Below are experts of layer 3 (counted from 0) of a mixture-of-experts language model. Rows are named router (the router's row for the expert), down (a neuron's output weights, with its number) and show model dimensions 240-319. Each number is 128 + 32 x the weight over its row's rms, rounded and kept within 0 to 255. Numbers have three digits each.
Before each expert's rows: a language model's description of what the expert responds to. This comes from a sample of Wikipedia text that the model never trained on.

# expert 19
It responds to: Mid-word name pieces. Middle or final word pieces inside foreign names and rare words, such as Kha-gan-ate, Pad-ova, Bal-illa, Nectur-us.
router:087079142097122141108089122128112147118181113080085116172141113144175095184161080111075129130182123153142139033121095116127135141149109147131055159104114182135098170165125172155147158160167141062109160201097065134214104126171142192113176121
down0:099118058086086162112100108107157130135156130135162144154118156122118095081184120103188134155171085082130070110120108152048187153126114117114112133121147161125106109145101162144160173176186173098095154111134119176102094135128112161134131109
down1:111135135163094088102161174144104137104132093133088139106154154148138097115069117144104135181142117106109140125139146111122115165148168068108186123105085110143147137120231099105103206112100106112132041144099192137129123131124156131110170109
down2:210083153153119130141140136096152133145125192159141104120111103105102169129092174157140152112110233152190084188113112095179131113136176140132156089149113120113155097129117122151144156134098151155153118132138126126129096150116108169085105178
down3:080168101147110180129096093119178071124089084169067132101114105146091077143087174177068133124178156148148120118158168165115140119126099112168136109158153081173159135175088110115167118159143128116152126168139135170164163116109145053098111129
down4:122144157133147045184104165142122141063111187051078109102134163114175150189132085085118126177109114101145153154126164184099146090146104147141106154123186064040133116149102095136108126124177112121113080097155116139113164121132140111133155168
down5:117118101155142122143076142087130086164122099123142137106114131156159125207126149169132128141166138116123136099108104107156113159128157084103163161090079121141129130139119093140128096058113150080144083154120157141164043130147158178086134094
down6:109114137070164097141109143108127160149113156069124123130099173149110163087091134118105232182187151144161164198077150114141150164188127153111189112109069103126134169130184097184103076112132128077167187150094085153165163131097127117116138098
down7:144112148099076169171174183106091120117149100143107144093103182153142112131169143081114139133079158095110146050173082184127095119107173175160102129108121176109068124096093126104110125180100147146129185127109177124065079123100202121135144154
down8:174164156161081138118200130151147162093145130106149102135049124175103127090110086146097097130121149118098147117119106164189176123150109128101113106076119114164143159104131134178169154176088126208103132077097142129125160167174139126096127073
down9:138156115114113147102120136141139100137138095204176119126139148146105228165149038153065123082109138071122143111090147180159057116136145048103142111115215135110103155158095152135062134116103125098086142107118179084108159144186162125170196107
down10:076105159123104205125116139173124078121110158127074150070132067146116130106168188143144134160113155115130148154122177150144123143089151179092112184102124124092117173113112128141098168113186108170130078152108164136163136106099179085136173147
down11:144152136129150116154154089026152114210092155150156131094171171148159102172151136134059139148189138192148062142154153100102072121156162169134146076157108067180125117116119174135146161146122046099191114068137132123120150154094154148166082168
down12:131187150116102097093149135132122247102129145123097172116124082133086108105128116097068111171080144126124148120168131193105097071064140131118173097144120095195110171155140086063090099148200158121195095171142120131160128148162181125106128108
down13:145146086130166193135169130072097196115132112105077182065126127126124157090149168105084103135110097087114172095118060053168137141131134093110158076115099099058150126177151122150099083133140222157104148036109135136097110161120115153089048120
down14:070146114097160123088111138169152105076178109097158126117139146181096131139132095163116163105132062118154208123077157119094165105153109130184119127160122143109159187120127119173115115148153139146167147104110129161136154109160111125117181121
down15:086127162118113073197132104101126131123112177108091182084152128113153048075104113175164109095123087103075135155077153131098130096129121139083109093105101080112101048067121137142131188077119153114113103170089146132140150097039138135117081106
down16:140105159139155132089074118109121059114116089223112124162042099134116078120122100137148181074138151184135104109131093133168077109096134022105086110117143130104091087120124121107148071107122145102121160102116169104120134168194164128139124129
down17:133156100110137028173118100135142107152111123114177149119175134154142126160092086211111124142114090177086101121126198098092134147143113128084169100153126121093132102149119129158099200104074196107132180143121093161126164087060174141166110158
down18:124167125123137052136117074180081156149146092147068156144120143076150098155159102076131133162122120146112175116144145170171112112130098073086130114106167130096140139146138113079154097147150145026190134123135136103171104140107132143126128196
down19:057164089202128123129165099086142134184058123086166125141120128129180131153153077114092138156153082129083167065109183135122108160130108148134078165132139150146158112128158114083137200114139115121110171087043118157150051119111110113113168086
down20:113136121126129084111072043093092125082143115162135102142086124125175145118122082133091132090125191119135152104153128155161139096197121087167096114103134198147077099158100098081122124133096063152177066105116126041113119077112099152157116098
down21:130087172103155168129182111151096195111083131115103125147135132129147114163186117134091102173108084109121146125111127166137181149145072134099081118113119177137153121131140138090107115076143117125066114148109114135141117086191128177135120060
down22:168172138112163108135156096127116136075166102124171147157161127110095135121150123079122099138060129117061167119136175160181142097150093148074149146099175149137132158118129168137113151145128137140145150079097095080120125105117090152144107136
down23:109134132181118154135128190129161085205171116109129202145113132119149165147110125186142077122165095098115198050152169123116174115171139125145117150167141211189139112095159092151139117062146180134118164088114188135097136056132145136162158110
down24:155112141140103116065123098134128095198112103126120097097097075056134089103142162132142119048140173150176172172135036117128122105129172147145144124131104098120136127133139117131106121084101114138108148061076098134105100139129093111097142131
down25:154098102092116136124118140097144196103162138113124138131142142093142140109098130189124136116132089139072124082137138156089143101090146166121142145112114113139127117084136120038062146142181165096167090176130155098076116113170222123176126180
down26:150121132107100117071109145180162161201144146137176120078166154144127112139161126151120106159097177069156149197088246132120145125110099112147103150128130146076034150098094173104121157113144178124118145131114097111134114105097124147129156171
down27:076126047157125108113185133134100163134106195104084148167163123138136139158107075125015064111104104107074127165169158094073169116128132121142128102120126153116161157132172130145190164139137118163163072125084055121139080131082101118091149126
down28:106112172075176146091123102137157124122162101098145135096107121092118088131146154171135164149100101140089164116111118135084156147111078131106142143107103162109159123158150120129137110162146160156121182148125157069088184161156111170176097166
down29:149076097106097091153126113085087157129205092143192141123077118128124123106166110129154137153153093135163139096151148129124115106135138171114118181127082152126109134089120158103130128203099137142095143156099143195103123120121147141177166107
down30:121143159186095066124117047149093105110108151172155177133126163069117204184145122150158097098110148112096131106146086099121115112108141133156155114101170093106162111137155114168171176115047183108083130083110153165134147133075129147139163156
down31:136083197098147093214086078127143093071148096070104047165127120167124025085157145133155125122152068153115150130101182110124181130107147126100168092113113105124168119169132106143096106103116186142166161152167160150165199144135107127173119173
down32:123202080118119129170151119098121159156119086137136160161137184126135152091150129134142137174078131037105159124091143182160127074111099057088173128123145080140157117093075142121100127139131135068144130100119172188090098114151158147104121152
down33:132126158083176103145147090143151197175088143138153135097136097131122073168146115109113195162124127139171087145178117155168065153123097137125120089081101103135146064135133093158154159151134142132128074149161037110143134102154130126093118100
down34:146140094164100120087135095195144144180153147179157125162138107114177179109138163130126091119154105122103126091091182103130095105108196114104119124134189136178082146108124238145127133156119123139096088114067138119119135111145137069188149135
down35:121119166127149107101067033098167143135057086124157126099149125068162081087170110108090131073153136133096096174188140133108128169168113101116133115131100057136157121159160081107100130098133144167166167151149110132157165115068124098109071132
down36:173149126125153104178095113177157107108140065182104172176191212132130169155185128166125119154133155136070172100074158166103128076112155064137107067157120127058108136081131131154140155173100173089121093100123128124055114088103118129148134140
down37:165151111107072118140164075091119166194173174144090195120162137120125122130121154125099108108139095086064119122176158169121133155138181119126122121197147146093116150132112159178113138158127165110091109116101108157116087071113155101204158171
down38:078134079153159127187147125099146181080104124166170109164103118164143128089108173149091127075099128130119102161104143125153112115084091104136186055104119075190117169180143143166151187115127196170115124124088160107074129133101089075092075112
down39:120083115140136178138123149167083074129106169101146147165120120056157144137161205197102127146154131141072094053067170093132126109126130118092117101104144149111089179123158172152140138133134078130187081188140133125200146101098100139123098169
down40:128167067084089118112086127141089107185104124079130143101135113064134119128157115142130171128150200117119175131143185170193114157156155160112139100145147144075139144095108216095139097126112125104133106101106142103172152121168152088153220227
down41:223093165151181127124171119134151060114126065143114165051152082120140065145138099132159136105151143165119169100169173092152124177135077049084155121123135144100156116154165144120096115113151133138127082150135108074076136141098144132102068116
down42:145149151133149138152105139111140116038181137135130132088120116081128155120105155182118101128176221120116062119149146106100066067168147121171116119126093094148108117139161116124123091168116140098071073110193109118196191117132140154143115208
down43:138113133104121129158117124069064088144104199146119122099190098127137168152131131093181134126166141148123083109110074166069133156120134135160164084118133155145125155124106176201169088115135121103104105099138068127121170125101103110166135143
down44:174116153141142117141151134178135122157101139170106124154126164121127110142135137139097141136101098145122171159218153118121136131134111090182090108143166063162190143163131132149140136133140181109153149141168130102137142104124142070081118135
down45:157054178127190176118112147109180112047137123059142102142152062127167122118124143155138133116096122199118134170076152112164153150170058130119121157116135141116179151197149104125138108155158160153103130157116174138161185112105078144127082144
down46:103140145087084049117135179087136135132165103133135140094156166071116098072074089061127074121112107076115117169146152066119114136126150067102178099111095079110148136117123124113158142160104218146111155120065092112130107128075109092124131093
down47:103067168080172113101147102172152137115163140124142108126135168110124110141159120085152178068103112103152197145140106128112061080091121123087128123094095092133145113111106117147100116125148111067099130173129136097106157166109116170116097137
down48:164197133134152173119141137184133135139152141194131129116114144098089163134157126095142127112173144126123099101167106134179094139133155117155149161130135140147104123108101111128099144133113155149106143071159142086124121101148114069133117106
down49:135125126093132068107121109150116177135082085189145133154120138036099142110157136105132092109103094159122151203103112144109137134107100115169130122124126118113053084115112110106155098126089172089105178188070096140133183147184125211111139121
down50:121066195129114128186140117087137179141097145116146117157075091146129103120100163058105161119190088138069159140138104146152130105151174117118130065128147090130127123057148084132112125176064119152143105082115147117155149152129117129117122093
down51:117193199161121149123105117150109166124096073155174143136075131183087131090140079091151132153158140158142120114215101128088103124121176124082166141168134123119124089164069100090093115167121124188171111129166086131143137151085071147075077095
down52:210175105159154139162133099059121148151084124185112104066154148131172132168122154181132112144098117151147092163129127121144107106099124156132138127101060121184157095151157160085123126143084100160110103127118108104164143121100108119117073120
down53:104170114194111119132111120101100109146113124137131117122157145117127121174082098102081111165177160142087180134088120114074058096101141143131143134153215145072128168105076167156133137142091130134123135055085149125123177149118178115159123207
down54:129077183175198120156134139138128163081099144144057122045190117065154084097074186131114109101116120138078068126090175085171132135121044073144119047096135067107117123128162141104156162087131187137129154163160190111165145130130159117098154103
down55:137092167162162060130097106167136122154159124089106084122151078181082085144121118132124123110090091095154084155122124155116128089138149107125084113112214111139102124125161069118121149099105148123134089107130100144173123143115151164113077118
down56:052114151141113135134101128115092106107084111167126157091116175100124120129091151147144177125086099077130096137152084155122118077112121158135116129096108125092158090182145111120166121094153198155191159147104152133085186182071119184118202125
down57:166116135117173075085142152139100152135139111151129129142125171139091109198152096106159114139087175112109178085078151077111124087113099093075188107142100110139141122099078116187153180115072144121190142150125071118066112164075193103178113115
down58:171152129174103181103075213079035089130096179180158147111125146080115162117116107180156113120168172156060113149206116121131137118082211143143136144193179140139097123108107122101103122139136099165107127091110097124152159146109126141149137128
down59:134128116172118105101166147100129114194112127144148141121154153131134113068161137148140138123154167128150159167096142173157036107133199117089117126115130145084130177090122162133127131198149092083085135091115131176083158107106121060120132130
down60:143157110109111082095202131170155134134132099163179115136144104124076121160181089114141175141144177132113125093139129099175095128161192159143102106122165116143144106116138134098160106129166153133133102080089092133137135092150084141137179173
down61:169112091097134119138136105149136119182115107153194130160159070152120172134184094152110082112080111155087098095073168156093092084160072133154155120160183137185112103052167136119118139181142157045102099160071116116103149128103138156128170118
down62:132129149097134121142126139119162119051091126140126075177145063134071131132107094119117094082116171146133113182000136122147146101174091185113124068145097130099104153150131098148140106083121087169122157113145087129094179097133064131127101131
down63:108129113129071227126144154192120173076099195147128101102135128108100134167196100114168132134122137074189156139191063140158093150124185144108081138188149182105186125102152132144104152177157145127155112108167147092111095177121176157124095118

# expert 9
It responds to: Quantities and common modifiers. Words after numbers, such as home in home runs, million and km, plus adjectives and name parts like high, Road, July, Black.
router:134158208092138150071100070095149083118177145157137150145145095099110138107124187137189125079183189167153157147218142142161101091106114099108064137072134121152115068140187121138122111083168105168110140112161131046177145193095099091134132072
down0:119146151106139136156069161112109110103103193138167129119119149148097115108130172175154156086136075160154102145154070173180145112151164102071076159110169086126104193147094133139110177129127156136137116143112159141099168158084135094146160165
down1:215121139115108118118112109146115117085080153149101093100178124185089139136110137113185135169153126102109144190131102157103068134114173155125106121132174130148025129163120130108068112115119115111142143119102128127168111125145155144140090094
down2:137115178171120179166149128126124160106083138138148191101133154148092091129103047156119157097135126100119143087111117104128150166141110138127144134143153168153184148067158154159063150125164129156137108109104150160147076107115114148129111150
down3:117195083104138105101144071157136135143058148089119146082210117065083171155118117144099134074178145181106120165148116124140095140164140100115096105105127114153107172090179132097072141130119103188150080094155124140116107120102121169171184103
down4:195114192164165165148171106147170097100136151154089174084176117132138112088083131092144108171133132108067153120140114135147101061112142077128139072046083121125110175178130175133121087137127154097141205082095193174159206149058145126176148107
down5:130149157134137116162144115114156087116155151131087114103108098149165128109111153145119208144148158128106099151114100150098079134199158129176106143123087120113136089121161115133125105160111153107158168165146088115188125156176100124088058130
down6:130064156113155168125077103103115134087115075149095105129071084152123147125111069101090176111175049132159133105140107129131089143149118132140093143140108179126175200118157094112120115118146201151139145145179135105138131092163148125150153124
down7:205171117107133131105175130117104089093122124120124085116176089161132159184074130106080096122126132160167153161106121103123135113147163119125170148147190187173125129093120163134182106125049148137220158153130119132112157118193111105113145145
down8:113175085099129133115116080069115158115157148163156089114172122110183159159111163207110201110118137126149186143064122045144125133120083134079138067097131112152126115148091134141202113120139129105149081180127086140057124120120121127154125068
down9:140136087138132113101076059201195114167147099093192178174115111122092159167090111151097077150071092078152137146096108112089094128128108120147126042120202156153169180120104162092176141162156141135110138093072120187107124046115115096179146163
down10:162113179134113108054114170161124158153088110166117140084111114106139096137093092175152119073166173191143151116160124142111080154160140130156127071169138076089071114148158108134121166139207173182135123134129166080159165092079128160088104169
down11:165121139147143124157169092119108151143083162160156154151188152142115155162124153139162128116152139153118097132173132123164151135106176133106135109142126103129146124100153165130146112091148104084117051158139126097126145158137097118075180100
down12:126157118139109124202173072135172062143091114110152125128170142110141142130112113153093119084150104159142122128108119094156096134109159069141142162145126140175115110098151135112091147147127127087132172142106109146114130110141142124189130116
down13:044101133123145149152131157082174133112158136093137105125113119154133157096118136162113169163115137123150119049102205107127143126118136161064133170081105086121121124127138150099150105179074145113181170119115067147133085098182125129101146201
down14:118138129141149140112133113087171126121149101131184103132115159111025106115111183139127147115070132209115149127135125101067144116115123115100118175085110146092179104138163087133158081106116179171126108149132114130080117091106086136131123139
down15:161092075217162193100109142107147036158118133149137121160090133194170156147164121158121152066130157163121153101121169151146092088125108135138134148200085129145139110099172132098130130111147110150171145105098123163182065139144118189115157088
down16:102153118080155127152167142116117094144139104115197137169118164100091126129128078109155093104143107079134109139166163057166143110140111151120089109134132125164116133135178095111122079158132137139054101115083186123141160177107109096172154151
down17:111117126077105150093137123105077142135101165142099199176146087097130120085093059052117118125117158084064185178202157149125183181125121139136130121136151099140156173088194141162101107159119081211145129193116137172111105065155136155123139141
down18:133178118126092124160148078155130146083136134126143142125204179161135172146096091204118121128123105126144117132059089135099132151149156100152130152118160128135121146053097151119092150140177153085127091091097169172127152088098108125173040069
down19:088132165184169142184147103096185108106090085117106151078149143110153149128096103108051144170095111183098147110078086077081167162145173140157143118161138117121152124128139147128147164092185175097135169058071137060186156082136172150168130108
down20:129164163119140161166122156127177134144089148124151092069140147159174100149121127132204079116151138148110135132121130120140144110148132117118150138092190125110078100190147106110157109113107128099180143147102141168155100088077060190171123096
down21:185124171161138151054095139160144109125058094143111111087121130198163083123125173124113089142161120183045128149106103143117106150157159142123141102137111129128094159089157124171156156106085066129160131096073125149099106086100153144191105101
down22:136176100060169095138157112099131112152117160109108091127177139099151114144153126100074106136197112143077157102138125154131092114143151060149148093143106118191167188135129169112135125165141169075166122150149115146138158091133186116139168129
down23:109128127143130128143106137119157126168140152150144131145084127108118142195120126136106151170105120072164177143100100163093149140154116131132144101129094145145171155120133140071167114086093189092141163135107138140067133097154173087187136205
down24:111082140147101162134136130104157107142117121142080106167074128080092102187141090118131152084129079195210163197062144116150126168096102137117112134153134146125224166160173123135102108158078140153172206168169105123123116125164091138086162136
down25:172127118195077104126083106112112155091142079125087203129124051043146104118163119077157149174195137130113138180173141156198124141129102162107130152101204098105090105092139136150081151126151154185088137106075085115127163130140186101128204136
down26:146090135121082129100153121152094180107113122130195134169128164144113121092095095134176119095140104141105128134098101128151158144161154112176133173170129156146131119100098181125157141147128143167111115073134150089172108115135100177165084094
down27:089116121117144133122111128139101168124102200130117137122159132116118110126053149094152113102120148120134158199141107083173110098133134097125142096149124084132124137114126189150126156135151133105063142130095117178129124174087080114135084070
down28:193108111112083125113158137105083192128128107114188166148137168189173148081111147191156115082115079130080159084074111069091149128105162120160130129188068129196117185047081208115118128149108121122087123105137120138121105050121121142146107122
down29:140188139106118101156127097156193170100069109099185092163121180085067149140084134123121193111147110082158086173115097137125105151154167145141085124115095118124127143131201154094129138137110142092162111106068140111132100125152136146114144108
down30:061050112124159170102061121098149111103119109161099170144114109160117134145112094102174124130094110093117129072150183112072171192157132140135102111130095126074094147150113073121109090148178105169101120181111143151107133117111111135064076139
down31:167100132110104072116074136135114126135118167203136101135090071115140115168181152101180142131140164162154072149178146137104135098153157130106169118149117086105150147158113082123155156109113093092133182107106145085095117126112078104136080132
down32:166107111097137091146110158104120201113159150131145056103158111171096101111125190100121100159103131140151149105097150115136127158128086127129083198133153109155122122141111104140137069116139129139124117166120137096099144067176149145109138123
down33:061140071093080105139098133145151209119107107051133081125099085174129120104169114117101127088121083173102123111112158088101128180126120154063142166147187115172132111129132099092133142176073130156132070151144055169090083122181122110122108170
down34:152080119100116140059075133102135177101152099111153098103143147141096115125168127075195180148160154104152092088130112117136202141171119176091091083179115177123117099164177127128129159087138061167141158173152164132143143135167135091085108186
down35:131127138129126117091117100133151132068103125176084081130119091162108118134153120080112062088130110159122198172064095124163120153159121124156109154157170052147174145161115147117177177077110177136135140158119183156094078074197131094080077105
down36:125109096118064120083068151136133152150122103134121110119107124151121108090082119165163120137134092063126145134132159146096127111141125210127060146140166085108206168101096163121144113095091138137068172133119115146174115087183172114156177118
down37:074104126140135136090088138092090141147142152099169113163216098075169189160114064178148168117161097155111120129147134092166167092164146122173137182097165090084126115141138139076147088135129114117164191142148072057091180149137081089139211162
down38:133122118107089173114141176139138138181109165059083086146144078147097137146140136142140139089165090111124130090136209128130112072129151160113116154074135138082175110110072096138059080124152082206089118109155153175154130131125143119087117147
down39:157125061125168063148159148158147146121152133104143126162107134163162181129075175164133121101153099085111137067096074109131032102102161125145128107117053116177148113155145130130084145129140115123122119142132146124160159119089080125180071133
down40:079172083130082189176109098122080099121106224132176125086167155137183150176130149120167111130152128116133124144116087130136110170086182116134072119134176103158155112069108134086105116113140101087088126132109111121073109140148142076079149159
down41:143070103119122135151181148167117185127155100129137115143090148142053104148165166105149124148088157096110120116113138116111140111124102088159125146178126140117117149076137110164149125164082090114081174074131170083115187149161149073107120132
down42:211094166133115154078150167094093112078162073157156166135118191121072101179144105142100135131163091106097155148166078140190081142218148152129125080159096133121156183115126072139211138096148110151101163143125123117111124130103125115081185191
down43:167187146111093190085159135114139178116135122113121138091174113151129042175153186112168152082164107121094142093069143114124118121153100140185129113099083105153063178138117092135138124153099176107186115121130122127155140116097117119193095128
down44:162140117112107079115100109113135176148161162110151104191146113109138112171124151148145145132120181173136137131177161082158117124169196126111123120144112165091073132140139056135103169109159096124213213064186141134077177107164072117139121170
down45:181095089167056109137084145113125116128123184118122173144141153156152142125139172172090114108111155172080115155086060106169140103107088141116088157184154126181092095084084149125083122140131147082137136151098192079114139051098106092067165135
down46:124156165096147146127123173123133109065143188147163129136083116126165110176096093145132148107114161107153171092125124114123147178151162162103095148164123181102163162133167142148097185115117070133151144123167164175123140174149114077125093144
down47:129091084129122094111141132110141102122120131165138138141125102166100144144164155160111113085117151087058081147112101156129125136085117145094096149122121163120136155154110085168154102124127106121140088152087165130098016041094151067110140114
down48:121157106127157161168161083114137084110100150139175151148138147137142146147124184106081134169123096089132160075087138170102121168143113094138130093124122091110123167090109165114149157135155119149083104089062145121149124086099154143173093114
down49:099167150161129145221133112120124157105117186147143129079150125132125150099079130073118149134163067087113083126068103074103138159107145128134154166141058149163105101082131132092159125157142087117071147118129121108100114115118130104141112099
down50:148094139147123111089115141143227134111097095121172052140111207126142172101149076126204116135100204128134145086136132205129145056112156109107144116070104091038140119108129138116119124122165139157095121110142141116133089078122139082112146120
down51:118107155171112124107089168114119065084100125164131124107161163105092114159117143128099166138134102108117072151130138108129116129144098127136139139124153096154115104153134162133099066131085105133134143156091134081082140162111165089136168097
down52:102187152121149137110135156177139195149126104066166166115124156115107120102129150128119211106139143103105153135135147111157147115110116168094097173108090116135175161160150172164137124146166157171113109101079121144159104141088119151079116130
down53:123183130112150095156176074162087147112177155122114176109167131098166169083108182163153203188118165080138164104133120127173137121118123091152122134096134131104128134165150155163090173112141091121118158104124114130137132132172097170131162154
down54:161090131089100089078164142142089150146094085137144132210120187164117154108127157129121085091099149173060111136129165085128148128140148175170151112126111184120102120102100149124095166128088132099204157090140138119127168053105095087122115115
down55:134133105143088110142145136137110185172144150140153155158133178107081140102077065105114175147104101046190181129167103105201120078137187123127111129137144157159161098195133135159128141113080084115109167108086107126142137133107166114101156086
down56:133103121143105100140092134138169167112117187195155133087187128084156107129076132101135126076131119113106155175140110129102142103085150159144128128128124114112189154175117141121137159120168137103105144049099147091168089147146080123138086097
down57:085143144109116124132192090169130186100147106093121136129134144116166159116188174133108148156120130084109156118109138089118142164136064135118082082142105124086117157129147157194122145125139118066152157090144126182069155179144135141123101117
down58:129151102129142112139111144070208105085154115110094135065134065150182182111071117174126128110170102086103088135140155154134114131126125116158117139093134121159088152153122124066125168093129154164134079093126097106110097134169158108206136105
down59:178143165109124088122127090124099111110165085138125103153080084139135139146124121148128098112151106159106117094091084109121078113180122103172124113145106110160120081083186050094172187125163093125147146154098104101132146118088107113098096131
down60:170090121124115130099107155104098147029080147160179110124142110154121182123129106134144130105128105154125132115153143135093115119178144093144145119161109141162045105100131083085108167165170118127125111131089121083199136163066198088115160049
down61:136106103155152118102138061112164098106146147112148137173120115133094105164090133157159112089147100133085073096120115124105066099150133111156143078089117110159098133141193047140148133136194126095126168153123116112117142093065124093105157085
down62:098125054181154142177176153148176079154130084141098189137097059105127158157094152096099164115109141133096135155195129141132131113103107121148144123072113119137089136120103098131166105169111108143183095084133129107142085094139156158142079094
down63:173144137119120100195130128094102109046122084099127189134171095151095076134170150137148111145085092152168130138142088147094111155131166141114104078110061186101119135145135163140189044170147183114104140145108114160133130157110123168143141121